{"d_model": 256, "experts_per_token": 1, "router_score": "softmax", "extras": ["capped logits"], "init_std_o": 0.0339, "init_std_up": 0.0339, "lr_mult_up": 1.31, "beta1": 0.9, "lr_head": 0.0108, "train_tokens": 603900000, "dataset": "wikipedia_en"}
Below are experts of layer 5 (counted from 0) of a mixture-of-experts language model. Rows are named router (the router's row for the expert), down (a neuron's output weights, with its number) and show model dimensions 64-127. Each number is 500 + 40 x the weight over its row's rms, rounded and kept within 0 to 999. Numbers have three digits each.
Before each expert's rows: "raises" lists some tokens whose logits its average output raises strongly, later layers aside. This comes from a sample of Wikipedia text that the model never trained on.

# expert 14
raises: "\n", " The", " In", " ", " After", " He"
router:459471454464450514522538542561543436520488470547471576548492535468449573513448575489500504499490560525423482466428437533534522448485481533477513535540415517445436522510498529520542567501516509
down4:502505466462519505522527434508506486552456500559544510512541474525492452425606514574507483471494421491448510433451563538521462453511488518505494431530520464481480496497451493462539423408452530
down5:508459492484466439480467490543447486482546474520553488544530584489495491535506468568505524461504553485552464441543548445527568478463482510466442516457565534463533536546493445511450548511472493
down6:502587505520529522533496476469545482585554530512482482468423503557513481558545486538479491506479546514451603548519450481484556503472504416522468466385450466447516569523453425453435503532474460
down7:577421494520405468490482542493469464524522516460545448521487491499490426462526507484545479542457511525527521472479456470538443510540497501538516533488414480478510562437464555622498477473448526
down8:584523571437483441506538494525472565554500464496484528559450523452477516443453501539453543518541605498445455511452456502514500503553470456476450488528493486531561468470567462490494475548496484
down9:461462456486457446455432553451483457539497490397515510553595475448525495516423527492561555506498551512462433506505506445512535485503475473501488527468519538535479461461526524532546542521472471
down10:537512453459571438459505571539525451454456469568542550505491491515537523533431505481439558568465470538522419464492512510541515491567470438537475535498482420521456487528423479414507525485493484
down11:433490479492495553520414474545524563519473511533502552569524464450469546433522552520429490520421511418515471529482412503495567463516530453471537506515535484464497408482438589524585478450514443
down12:472431553508507487473518477491476469489513520487476498562479503483507484520483465569544474482482534434539506385522547494540465486498511545491501492487506531525492444463566466523552499463452475
down13:466492458467534500564424454513456510572500500535520480461470479529536450506507485543559455482508507478434474493523465477460568480497572484500464594530533519389516425463456569566502470487477442
down14:468530538469571552506497522413471525461546464529481549483531516604448512542592532494508521575459493529541574468569526593359521507489542467494458488471488577512474474522537551443488511560490519
down15:569473512519404410460521561510470496472487532498501439434519476475532444488473498466427525511488519494473450482464501415562501520507604481579540490479461521520485505538456415508487525482430530
down16:542488429496529523508467473464473463491496592449529542555465513520470509489570401560455525545540554444497467492570468532514544509485492464506549453489485496505535512547470542461529516446419523
down17:458489454508526453541534459520441479483523455501457447552482495491456500529414424555496535462410509463447527488452525575499503493479528471535578503518466449505484489586555530471579464445524535
down18:455549473476486523446523561509458458501519430457522549539481505478462514486455468481488537492507593493473537570505461449463507536516557496547536481485571543483476453526556529472556519547471501
down19:487411515511515542545506424526483519498536516489474484523537429475544521568536481506528503508492441463482415534517458581431546462558479507474512486538491491453515464507548542443462523417485459
down20:456532498502496533534559516476507552571540450479481493512496522493425506500462485481497478513491579518482503593467549504455483525554443526533492484507521474539466475452515517483457512549504506
down21:548459447481488502481464480531549512456432581460472477501533495432480519524502472557456428442499485554514465423525471498493537570510531565523471510546512474568518484507520474508560563484461545
down22:502439442454490565501462503543520487517469459528466579446438491436507550440398511566528474503507514563510561454516503477513556518516536491402501469460566485501607502489476479504509528464511446
down23:589477488545479540548496423569453544524523506522468496448434478489550462540468492507531481479577489426554463503414507418515482503487510501542524456493568557507485548552502425498506537518511607
down24:430486463514470526528458496505550476471448535466489531533533508401482482514479519585530505504539489436522476492522539555440508434528485493463487474460474530430535473465463568485597498451514504
down25:532490439555444454509512515582497518538495572452524496445562441563493536517564477467492491501532563556470453549467491501543566520424553467512492406529568428561492493466452494495504533483501520
down26:451437523488529465492476549422467495536504441562542492485513510451417519454546549430551461469460532532474564441490535489484540473570554461461490455451511513426483430480474548512557503520451550
down27:435486467509571551564488446542435523626428509506509487483479489609513490513505424539518434458569514512585479393472434459483556544449494488499493563460483498467485519534466549454493479502455460
down28:471516505509494546509537465515448524526420546465494508515591511456499479510521484521454574473493455408535540463587448543465532522397483497446548587553457483507483501547476509481462464474460506
down29:396466484462480543544411515547475538567523436509506483529525470432459540485523548505499559520542515517481490501454536525490541488478436505540515517559514519438450382544481583537520524530492464
down30:528535526538475559535455451500478564497501600421494538512485506470462441456593525555493525479490398534507480485514457538526522430459570456520472531585524501488505520435531522511506494523457457
down31:554493536479466458472507507513540547485513506492511512515452527550622444503524467503547534412496496468459557490503520518545528433567573487455512437514495495519481510462449521485491531577429563
down32:519436467526565545559476473509454527632451482517520528451425514506495499529468519462527491486520453459547473497557451491489536518537471513452498426573503504514440492413538426510503518468543485
down33:469444503552493508483553525489461512483508524560510490529541478441491520473466512514480550561522508485489499504460499470497487386460452473513517449522511559469469397582438581545551480531463444
down34:450513525531451526473419527419467505540555393524477476520522509423466529462435488485517499536508588563476448562470529441536442470503492503549449507534511566486482494468404574534508533504490508
down35:481535502505499518533520513532537459501487556474552426576459518568473490486551512529506537450544438463555483509490496548385470472527504548435500536446441444507458491458531499546498429500460499
down36:547530520569500473486534458475428478528503551471477519556508433478490481534522507500496496538450458523571509571462477529498511592508522506570465499514509469525467484546512436471452560503540552
down37:489562471468442434507574471463445542555467465456511502494557525479454537571532464525502486480513514512511492495521494484478482565490500512465408553509513553502430452613525521546501503539489528
down38:432503475404506538551458482456512475548561429418523536446527452527491547468515463499482489540439456471538474419502553497517516493509470441517530523415525588482450489469461512476580492405489586
down39:501553440531487523580509540513588452504486486478524521438452461470507544501522552556466437497472484531550482503474444424396472479493500491523572451606453497509542546525486527546494579493451420
down40:464501454488505471498500529445501469500470533512470488500451518528445496501466443586513526520484534490489490475413505526434465470494460420503441509440446549417490481458580566416566478469483531
down41:500454468483509508519409570508498452496520533497433460466516467457506537475500427479501537492556507551525513526500481478586443495411577475539589507520494506415532548532505526524531494436522459
down42:532517454528431536546498478458487532507484530492500455508408506514517503476484497521500462426600464446485500485413439539473492449493517535536574432442455447469438577504496470568493459523482550
down43:480453481474502460459496461570493515544524482456457503557524561425555560469468451550524450509537467446468514481488497440522496473480530518483543439440558469492499503523509420462489517519519536
down44:596496491546527492465434524523452511440510476555558422483521500536491473448521472494467438523520465525521530513489525533562494503484531469528511478420594501586477464485406515403445571477538495
down45:527384470535472478513531522509429522565482501456497491538587536550432492514538469475553488544469538458572442530455554523544567542506433451529432464517528485541504423437455607532538489576429535
down46:575493553557506446478472534509539419476465593492550425548560425498508496495487450503473418479583451448520492528556475489555446486528534446498557474535495558484512465491438504462506522460494499
down47:575468601477502479500455504539495512474499491544527439484450507570498488512487481519431506527582438518490502504536504496520462499479543490498519493486427518582490478475430441452462524507547504
down48:466511523535506486505549565534519524522537550444506500494510458416462365395474532555490536540443547563496443479503481501440540506508534524617509530497551505472566499505474566536505552500470453
down49:463494486551511585525458507434442487464560507514512460461476503483403484450559470465480498529430464530505473535544451450427530501425514500503543444538469500459516436510404543509524499506477486
down50:378515491496470458488321512499489514553537559502532462540547471450463484515552500516466474557458520550456464496509459516514519465475472464517519506487509512512469341527443527529584496486464513
down51:492456538502505554483575465574497488565479497553534527596397459518451505442443543473504453493453461541547507516523536500503493483535518463491473512455502525514490519532506510517475458431437457
down52:478423503469519508519444566523551474498505484501522479502431546484501556461523501566497512591442495538514447462447470430523471487457489466420593482531439448510514484478511546542508405526483476
down53:492455553524557496477494455474439473576488557546460454516373475470473465487485541458491446472469451504564498502521517458466510533506450488469599476472473507505438535484495459476493471493516563
down54:414530477526532561466420504474520511530542529520536417499476435503446488490537525468428419504546525493471478479473472500474524476501455486527562541473484502555422413509450512492457495497462491
down55:540475503554536439493462503458568490504480469478535457509476508465490522497508525509482483469481509534450450452482552496479485572558498461505555477564450498458576469539535554488507565491496539
down56:525493463528553489439516480436598553502553487537515439395479512502505520508526489491437512466520589484488533463477540487415490565511492479552510402470531518506507458457509477506465506483516499
down57:486535459444520483471563443601510514554420558463479450462474469529535498521542483493478502481530466544595520493532487509410577449456484486450463530555504424495592496507504519479525474515461444
down58:525453463508496494519454522542422571487481451477502429550493487513428528533524533492552501477453544526516512514458512469467474495517513463505454516465498564507437483483482512452576555419522506
down59:465514483509536477520497461506506548508479456507541454542563469479501532497493495541501561498526489532482471499492535524421549517589493448480475515510564507525554503465467555574530483486515493
down60:495418472537464511468537462577481445523517548478469497548490472566497511513503466468553465526480551473540560561470565528543512503522484402566547509466479559554533491541444503513521522519492542
down61:527469502494550514522482501482522498511413543514473441516537434497455514420574533499460500452496503484524500435479477533500495471506534504551581480559463528448499480518501524473489519491479457
down62:502470418494553498468480466477559497520529476553497472411536516474474424503482490481459430518537523487518438511515486497520487506465462509554420523423538541508411475485501428447535472446553530
down63:559482555586487435490501538523510418478451541500502448554514434526476520528469450511460394460590453423526507530580503477530451507518557435487542493538492540497477458497462510449503522469510494
down64:509490554542476501499496471537551521498530453464435562477492498579539473491552470504471473574552471472566510446495606454581469480444519535434496566469485501487509429460386487539520427439462546
down65:528455476549453516540567473524375505523550566423498470535481488486472484406531481481509456474544533499544544581508534486519480538581501451518532483513535462518465479418462564531474502527469409
down66:493553476535480563531517517538523507593525465504480506527489510443461467511450490478582439502440519519453479443456429438561528496528571501512540448529545488503485550446502484525525490482484459
down67:529406387469555521525524458598423466562427516515508520517469485482422461526498451448465429507494497495506484518502476466454536500495466453458526480519435457503529467480488461487532510478530480
down68:520538431528509557488479491489475499497439571448506548463580488472504530476516511495477556408556564489512489469540561565520495535530491471489566483580480516488494445521518470536461465526477549
down69:508567476475538572537548516482519498450497505476510438454517420532525502440506470547494474514525468480445544505512457505548479446509529503523465447512466479495580472580512521492461498528454398
down70:421456492510525520569523401530461475593454521454537450473476484563542483513505388480490411485533526454553498448526508461552569526408487479510490523533483450481509555518494529533463484519438437

# expert 6
raises: "),", "\")", " and", " in", "\""
router:502607482493482544498463471459516499421545469485476488418453513533484505525477480512540471482511518527493573531563499552516482533523533486554464472457533497507529538636476472480532500470476483
down4:542501503460488520505531497439421411447480513529524474492441448443536508480477520530533536481479448517522483463463440462502512461557464526469527488447389452545517485474496521406530521501495515
down5:466489609577498445493543494587514524520501509454409504457522541472483473543507511504537517434516452459516499505453459480447501526450476522535525483544552521486486505493513479492491457499514459
down6:532413472475522512551496511510481535499506482489475525454553466380511548434541436482511522450455479527534489511561478539493485558486448508512484521551506569495489494500564464457504452466498493
down7:443536500510534453491511502527509506569462533476491494564511483519438469480424417450466507511462482450547484521433527549459458464529470590503498460474524487420431506492458440511533505619472545
down8:473482533461550507439563512497523481504495511444525487566477478444510521499474412479517524486510432508464547471444533532481550455471518483403474478469458511550514567554452553521532533512534468
down9:516569483501487521490521497450521554480434545486563500521468508500453487479476536477533412536454535492523553523403549477480521508549567501444502471496512537494467520507571468475474456503418518
down10:482478512533534495529456462515487492549528447534488502529569514521517537472539549462512467587514533458516522539514581525473499620507498536594460562525518466469469453529513526535390549460565602
down11:423463535547359521501494484490463545460490550491575557504551526496446475513537532511477533494423454447511494464480461489492517549533459521578468533504520540520475542543489495497506489516453597
down12:483531519468457486486508486443486517480527529491428503515482476518556527489521536541495406507507455529432436487557476536467494495538575539460583508503603455416479459496516532523489501523517521
down13:486559531441523546487500434451548489603549449481513441450507422513511476491513527454557458561497519463580477542452514530542464482559531476539475528424507524458495534498494528524526527442492490
down14:524489505464527438489536467506465558434419527482504461486510561507538531520483448582476534502541449489573482479576469515523547472509511530461550529555534520532520550461517570529497454465497572
down15:544554531519516475473477451543469548483432507482505446437472520467452492521517501505512481501515499526542525507557412529519516515484534553547492461548592522443527493532511503513426540432455478
down16:479534516573507491466480463563495524533530507539490558506521550523446446484458517497520521522503561518558427511519448524532441443529551511548510544507555567490511477492525500496531466505477478
down17:493431535508458565465540450477466530492520451549526474512475486514495509510437403473587388484493441477546514535504525538523419517509563502527499493496569497472487506548501480490496516547478554
down18:524447525486493455506484501458479521452549428488468498508491514568516551545469502524581460556505401547512506480464530468541518448425493543516462522481579417525491498528494506485477457497530502
down19:537425520476558570462518537499443454561464524567477478582442430444438521458443458497473501506505507515517426529519475504497455497438557462489561483476554548476506523500564421427554434520452548
down20:517488510478597494538526507493527555475545543463557513492515529539456539480534500499523433523518488478508497499507448495534506408520477497468450510530553568505482421521516484471501480559444482
down21:469515479459463511510522458491510477476429494507499484481552518491552472461544488546381548473527426576475484485480507503530484492435533487415513488530509471594560485516489508484452474573439510
down22:531501494538486484429555449526502541502533458487434456530531586523555439496414438411548517537506478528563554517417518527548461484502531474511512486455588536520502486509566454519526502424479507
down23:480465545479562503482539483531547518510480515548501516522515518491486410483506431431577547482583544531439522456450494514503530523534509428544497541532410441460503470509478513461485509485472497
down24:476480503496461409449520579549449422481556607515591537530553476497451502493472545531499564448568509491414459560458446518509507438506477479484491493504470455448578445511498486470489519520486499
down25:564590459505510559470516505463462471515469486472487517543530507472510527562514456473409509448509536509480513527560463544431550559589525526491522509569442543521456481471498488493493498433503524
down26:511482506490462495457520521525435521417461510493507442525448505454551520501533518529489472511495470536584461511535559412491499430554531518508588453454490569530547487499441479538499533528525465
down27:479511580552588540493486508456546503548443479481486472532488417531542497502494481544478509459536444501558448488529553521442575453568532497471416504484464485475511520454548544534523555464481438
down28:405495570560469455473540478545504460614543464476564512525515454473513505503489550482431462491460515508515548540522466550473585547487481560479402548439436499490435528519553520533511492585461531
down29:576479536497487449494435514535492451511566490540526510445526502568447470503542483447450504505500480461497397471528492510493532519577554505452378540536505579444531482425480537566502554491519455
down30:448482501506487476509505535514473508539469512461568389473512481444527533483523507511540470466528452470494472489522435505471430522479546525528532490564463475428469428517488510459495492578503464
down31:455526439470513551535528494532415486492468450477494550501534513498490497497523419481465485488497533536495443535564480538552519457498516514499470565501537491540529486443487462451522422502510474
down32:559527503561444578470530490484512519527527549565450537404464461493427501526493490576479490405591464512552515565478475524483511493486474484518540470464509497532517541495515536471526512472446501
down33:581538537514489584491503537478489471481454487495514571471512474529446494504478501500560444497556482471538523515500524591481524604552502446473475447499613462512447541506565492489509486484504511
down34:438476464493449499560547452499516512505500531524489499472521531477521512446520514604478525468437516482425503508497498546511429405457446546476562595516496569529533528520550461459507464459543513
down35:482481568448489501494512505523563481509493503526532450576496533476492503516451502559512410499558497462602565492507464530603427547498486428468525509497405513506459509503564563477523486474528460
down36:464541501500530481516484510538503572529488540479505525490450512438533445536467481535577470475454613448504538503507519500543473416475517510500501425493533469546553482509461492515533453571522511
down37:519402516579524420513432475482473396481525482510551495528481550464472536477533452468525525479468540496464464501522503469432466558497560464462525551460470504400497459420577519530486526508535580
down38:467409453566551507488510492511512459500516485516501461525584527582573455434469484517526465457515546477573543492512495528472466495493570458523547546511537503529504541532511503514453464498537515
down39:608516467436542482522421506518510550488468467541498486412503548495543546528492502483538492462469492507498477530504538477504473506447513452467500508567528512438525489517516515488501452483485503
down40:510551437492461571475493480482523542541592493547525462483547565562493471485435479509548415549484464499511436494459466470458462509499506499496502500456462531470432495475523500549499479476435464
down41:492547470462491514552442530499504493489523541490522457493458510466570553545460458555446530542546442491583536487516397432466462481500478530477501487541518551497487475492454510522432543464563502
down42:545487515533539567490496476498500499494428447554484470513534536472526465436548573473469563474494530470373521548505494520489484525494537420495550481554501462469478482482578493471534481505558544
down43:491458485483452515444489495563533553553533525465449534510524458442475511500501421531418551480525461536514507540501477548565542498465501497535575539457436455532489547485471563485526539514592549
down44:556506484503539515527520519521492528452511480538479502492565474485576516483434478486496556453434489521461474523509486504497421532569481435564543489530503533480527625420528458508538494470494411
down45:516446503581553517534496560535454566555408471499495464480528507506530488513475522513509505514509579468477581528431557566514522476535504474510553514507438521516545570470448570548552491490519493
down46:430509513522477488479456507532424522515494416441511537485439555488546495532520457557558525529508483512493554518493560479463513464455454516480533452527576453517513555531569522489539438526447496
down47:532494519475475483540517489467464429471429529506427492489463452511510527470488432454505570511531472455489515485517498500556544579516493472541460573507518458527523516433472498477448450539481549
down48:444543488564460509488502478492479510487531505541539471507519517473476421522562420539492452471443534546439486486470473512541472557529550530486460481510458456543471493537459536490498476501457532
down49:477490464478445498525491412471621540474587449448525473523502469547469554518550534503525472424501488538502552482482460500454530570509459428499438453514501489454470470465521561550562496526467553
down50:486475485547435475525498458465425471522490575490520520568499414557491489483536539445501451490490524512528474451477452475493515527522489589453496524544536378498456445461539451530494528557478428
down51:480394510498543511480480565506461515522447529529517543473522488483500504484487528475421472491486473569485581433462518502514478556513559482537487516554520505472486427503541540452552424543443523
down52:470445576504506477460552502587469576516487555497534423514530515507582496576476455562477462563531483444517482423471513483474482514524519547500542463516527527551483515456473522520537571576516504
down53:496501483520508513532538425452491509502501587443427475486461480506540481515553464499510524503523526473482470502504559508542502522419552558529477479501493576535519464448529543514480459521483542
down54:509534545453494516521531510524472505488499456451529399527493495530506500545483545498468529423487435531486547511524434483488485531534521480573520495422518536482542521524526514445488537490496527
down55:496483514470553512530560465502511490453570527453552505546480542482469446491439519529485552465478487474480529521497401509545462452536567486539489486501436543463472479533457434537468551476485480
down56:505522484517471422482477442571515406458423490455446463482516513489549480466418452512434514540434453453558468502423572469447546489515560494440450475515514471519505567508480500596532449525476478
down57:466503525554480485537518491445499535529451488464529535485430485501491522480528483479505585519550381540456378446480578491430458494576587483561549497509418516546523489513441501453478520482490479
down58:603528508611480479479511457503511526565577504547484451535581510548539473500455468508527540545550469535483515459501479497461421553505484473490441439512498524490552542543613447422457523601541490
down59:501409582533519524461520480529476460495444509516529520420555477507463452501477482459586476490545458497547479507511516489469445584547564415503511514520460462496494592471492485480496527534464483
down60:473559493539466572509498505515526503528503489485442507555487593543503536555425525486458490555460531507438471552503436491543480525536483507456437518446501494536492507496461524421562520494508463
down61:521544562504508527503557566484527522500464496526553532487555513484486491527530561463464468512485440552486500573557534533540458548567462493475487459438532494525451500545536484495462434572491487
down62:433542461468473512489564464465571532448528493545548508526467472466507421514508530524552533487500517501525501546453450445497514470533530502523477577488423442439558483510482503502496522538540528
down63:480471554513473429586545472453463462536539506506563482467456478554448505486536586549442559503490558416457383495498510466557456465457511418530519474514540515467463490463407532477473515511434504
down64:498497540485500509425484457517464549458422566524465506428536500466443503533508525473504502498476551457527538518483526562486519531475509428558458456512515492442512444529561435466458437534446536
down65:468487487522530479446521537499567514488462511453495455421535463432486487514434424560503464505494452409529485496443534469509516588471541478486487512418484527481518407452431461427482474481528427
down66:475449493492512505487522519536495535515557431492437484488553458458511494466484550546528579423487598456518574475515586426568495539456500432494517504509503528581481482502534455494522415571512450
down67:524489551504521429538521531486512499511573505428561533456494507457524428529492544466530511448459545572502513446492499499488459522410445512530408433571504541496492455609503563492428443578522482
down68:427520518534534501526523549502497464541510500563544421505482534489438534424506524480511512472506527496498516527434501459424472554494568474415468516562434490465449527516518472530490535488533515
down69:545434517453493544564476531516430566423480421544563496434538543552461563528507602515575505514501507477487485478560534466530538490479472485504508515462509498427522455529425465515524486533516526
down70:470521487556506564534542513481431476483522501533511512537506578515499546525444479586488481446458511510492554563531516541509464558492557460542508496480455492458503485500515542477534537444521582

# expert 13
raises: " the", " he", " "
router:504420451497474490566471504566535416444508484474534475553457526512518447468439488520500466545445532531444474498470432540489473490454523473488461486605401442536456498499544462457540460439451487
down4:554538513488463505458466493490516512409462494497482514502559478449479520462550481477476507465504529521503545504451476531514467494421437465586480520471545554491473527538552481472473541428480475
down5:501511529494576491476458478562504523516451519516498461485568502457535477418468493485503554557495488495461468501467429477434483477548474463478512431487454507533390496458484490504515480496526399
down6:521518593512538500473476490538485430531538490563482513486519498525429521500617532457546527513467552491524568549480496518468523539488484478408483498492473419364503491547525598438516498551529508
down7:434444463552518502441529419554475560504461542530565498492510552503455454552503446446506492451465445397482425494500562450524559528533487470492495489549568478504472413546477528529504527571514482
down8:506479474511498526487556526500482481527514489438510557575479545527493581551544558466489486442491454478440514500409505508503530441532485478446453499459435438498481505569534545525492483575459444
down9:483516481492474514528490455549479504453486500425539525532564606491493399507537549509513536523532569493508518461571511566567522478469517519586486549509456428518455466513542525500585471513475558
down10:498413508494513548455441514482449520534540508551442474463517509528495485537535499529586488502524511492588547402517553442498440526528489448494553478490519535527507493562538554480554512488489462
down11:492512591479518506514417570558506449465504416476480485507520517532517491435467507554475532530456463527540544438504571572549486415481479513539416519508557548439526572486539482542489465482531553
down12:539557497546503506482530503578497528557505521510505445522483456474629501493426450448533489528545557525518502519518384549502508506579500440511592411510452532549527578501500486450472517494448445
down13:516572468503459455475551512498497510462431475486503527436507490543485527455564469466555477469556536493511529518481479456529516438435550584485487509515483542564553520491533516501494517532501483
down14:504475545475464473458422436484600511462525494483550474457472495442549462452471435527496502455537531459542515548609537461516512450476571513477505493553509504487571555472488483530583473522482546
down15:547438557437514515528488527537520472487442419440451520532555526604551511464516485418515504542488484472447507478504567437461510460529481514479492526422447513460471472588529493531593470492508480
down16:465487540529502503563559494509405586525533508473476520458497588513460504530531469529525498534425535538532482503552535585449455534521449430563444561544449540552503470507507499449495495432469537
down17:477521492492563536537459475498407557474472471528464440424515547475479428497524529533579379548495459461583556463590559496500538455477447464515405483555494419480500534483447483502500550535526441
down18:539479476437560569509507523502513507452525542513431469517501561454558521482438513567477548516528503633483463532564420553506488600456479456550518491450475507525506532578539506461524482475491486
down19:619515532513517576453451542535519498579508560610520516412543480527486569485479524530463477500458512553475498523489481557450454513476513512378510455506482491445463545481518454478441581446518471
down20:508523504514574492505440465452477439484447490468461569477488546544423484566480484566465511439435515469450513563474529534509448530370423437539514464450559527521462428551501505439462468512492474
down21:479537458510479495450588497563475558517559566509518508508520498555513466457499518504483503525525540520549528439516534474502561457551550520533486495473606525508536447504530544518565440457456459
down22:517465515594535529479448490497520436477421526513485502463515519473532452556462491447563483525484473531522482472543522513501460484499518546522495506444507452461474556508545472499520499485539549
down23:509510459540500515509496447522497468555411475515477503492451522482538470528485459507473494479495526555478451440481479430500533512382515551496547461564464402438515583491462532509572558427526573
down24:468569526538494469489498513475495509429480524505564488461501444512625525506474533441498553476482479529503438515507484444529529495506544467509539428557534509563492513479463572494522505548520457
down25:516419538475575520506465507508532487464476518501465484437454479438538469441448518497565521444486524492560487440527486488461500465512595519546581513489528502428521499486546557451452422491554532
down26:503553450488484483482470445500556486538554447449471555500506434482474561488558467496535486477504474506475555570511582520526470531440519435488462557465434500510424527456525476441522512483458519
down27:482506477516535467508547477469452579489420552508528511494410459428554465544536551511503554502529469551437533449512461524478469436558489551534583477503481511498566477505488545492462431546482517
down28:430506541581507558410561505505500492518494535467530546484480514526522481493528543515512525500488522478565529472554523477453491503489461512522486493458566520552567506493497459486498534487472547
down29:509528477490458403476494471481525491431526516507577437426519549473499515510531563475538584494497484504472459502457526514493493430468520479508488507538471449428493479524493495483492447539509473
down30:476519516551492502504516450476535564498419523436517545482468493490480523543501461499483503481459561543570562556557500572535507577517517522536482546515432518485516508425523478442448423475498522
down31:523495482539571446553445518487442518554456481523467456505484493487500551528506616534463518504449504518516510502459452491551459551436477490493526450445525520524387478489485465544579515474500585
down32:478471506462496547570533481549430472408444519449531478496462568492465427525483604523499546392505484483513471519487509553458472593472490457501533518579450485438470511551587494521541506528474504
down33:459478472504471460543452490531440558559542420480472533443505450521473549594485467564524444513485572538472469468506506471508498435562518448456511508461504481574517466476472511629540506520452507
down34:540472477517439516477460478559436431469515516555506442487487543488511482465538512543535499499497462516528531462454476531488478463430531585416540549494557412497528546525517556487467465529543537
down35:586569511517546480462538488442488468532523506532523527507504485524465476512504523503501455459490401512499467536478507565507487476574514534479511487483511466501465460468428495492468437556499545
down36:555543470481451505523518524505514552482498483506442491478447451494502621499428494503397538503574437536536536496563566551454520524467531543438489457489509581555499523466450490555455519494436523
down37:488496529504458494502464501446438512552478475518460529514532483467559459512510448490442468521506453499493426591532521525531487463497470554517451467453490405494454452516516507597447423592493497
down38:549524520569499504501540557509489443563532506466542510483513440472428486463530417543422456429531471439538504475587506519539477534534485502526554397546499454522485437497504515469515568522491471
down39:439397487456487518482477475477485506482430582551500471480503508551480483503555494584527468431469527502535531554428511562495561535496488456523538481543509477491438472547554455479486532510463467
down40:584479532550541535445485489551561525562500477505488432513533465499496467556544441514482450462554516529505456501515443518487460538516503508531519380520477533510567543573525457412529473500454507
down41:534519484464441493496517505459505470541468543570480539557509430446522481526505540487472457508525546534482446517442508457478436496472552539512524490499511504468570546535449459515454577423455568
down42:555537480378519480463446476459532557499532529490487482455579471479534526507535559451435480513513512495531499526513544485490490491536496587515450481506548468542543538541504528542494494584471536
down43:447534501510518499491520406516500499580578506536532508530528488555413598494481546508519481545514499484565535456526504499396456513472595489525475493515537515475465437492551514517464468473470554
down44:478483489486475515509442525429560523551506435528522583566503574456468491428532465534425460465442473506587462470471478410484482534513437528471445531533495480500527397467469557533459510469526516
down45:540520488523484512499527503596514556476469491512530505460539582481497461522389472515596478483508506475508484509506435529504471533489532529488550435504472487411525511652514513512521450443458477
down46:539487490494489490499521430474532499481514522497499422536484519571506505443487495480474486600485496515544471500538532497499499410437521462444445486549491464503493477486475526499429518545580516
down47:494456513468526517500533567466500465528465505487501532541466476501517430479435472537538514548553475534459549457477528492508464498488431452540537534478443494537596483492500571545502438465514535
down48:602518482547521578514560518488454456529417521532541509453506523517527542477487481450506530456525517479482493499513496513495479512593507544426482520507488440438487551520538531452490589542521565
down49:557527483402445497507480530407523568521542490522449506578494486502526465571520482461476515479417555542491485539521505363560507584533510526556505446507520492468521499580527456523477534533489574
down50:496491525452541507524480564537427509467503545455515483519491553532526499521497518498485483539434569545453519595526554590454508480570463427490450542504510511545501489455434481537577489498510515
down51:484570466489517468528476553534493494409513506476491470563502512490568513503457534555524483579410538568502505549521453483457553510526474399531521461517462436550584516575513491475535499421494514
down52:497540455517556497518487464471510504498460546539499510444402499446526493490494529454569456527524517489496504470474506440549552467550490535536479552472568476457516517575396510431511462464530562
down53:558493473498482566520472443486555468495495558492474494530513499533509492488483502489576451524551484420447453534560461476453499532519610487576516530552459567476518572449464508585463524464501524
down54:476442490538419463507516537493487464508539506436495529435498523528473443468492493508405493566498450505498493524473563497477552486399489544450466485430471535526570498421499471508486568579526527
down55:528541446504488449498445497522514543458472480510544507568523553450477519597482507486520526504528513454490519542512466411596519510501488446483512496411518478505456555482436456554493512514509531
down56:464488514476531542538492521528558448480435509504551518480560547555511512459515506451499549517475473509445551489484458585458470516541475552503485516566442431474408511449514562438524533528497461
down57:463532523519399510517519481489480508410516425502513522510522481495587556487531459517469530498474482560480491504482476489465516467531555519467467482511395527538529476545458573464453468544429452
down58:492502480496544505514547538456480460516557532547556466567492441585421519548534546567489521511489432446519513489499491456486499445469512463485508464498493540470510443544495547423426458530547552
down59:502541528462422530499461480444449484427507503514500519492512531433498543548479454484403464414514511489535529482449437505525435545512488533523472500617536527496482453536451463491480488490479489
down60:591496471465465550555565519515400502519526517487508522527560520443516488514541498493543530476537467503496558533482457430527548526521543519546501489501535470532532556467463520466499525452434511
down61:483536438540503467494557472525498516523429515451542530466446527475497472524449460569520500533521566422470508467498454467602533507457476471532544433472509489507544475549468547554531456521479537
down62:470520528576427549471466508473493461468521478576539515513466482512509433490485478494485499472466501531498459540544513469404498502583580548484549487549482453561535449474466530567553497581526497
down63:516544475567537450532547484500551523505491500549483523571550497477470555492595529489505580428496504515497524554485419520449446482512491466596519469535530572480546548492517500562423522556480445
down64:510479521442565416486475522448484510602446513467560485545486572534477488505574515578424497514553518499528517504465457489519458509420450495485523504480607522582509529528516519427523564504470497
down65:458483501490517494506498531493479446554528427530467523541515505466545485533483470522458537555452438480430396465523494438497455535490609478503508489515496534512457507545538543426517439439550522
down66:496471528475508542489470523524484565418448426499469429457523524506495506489503512505500564497533505508474568517473442523533473468510410575497432534522566518520507537520467507445436495547459491
down67:538510504468538478525504512504391476474510523448469510484566430557441393522502515498522514486546495451519458545476443551547517551417477483514497509544436480477504557489595528552479518536505473
down68:433570471469504554476516449452502536444528545457444488559511532501551500482481525476542561449496553538487552562499456547523498490486530573475472573515496581555486529506513486489563410478553521
down69:522506496488465500390496464471504503594503504462510462460532570363471549514504465518466500492475433443507515461484510382543549503552524541533508488484480515519504499492511508551543536511468429
down70:521457572460463530525550525494465457482542494505525533540557434551525519487466542466533444537504448431520505478439549472510503463478396515476500557518466449534490536503491480523489603553474445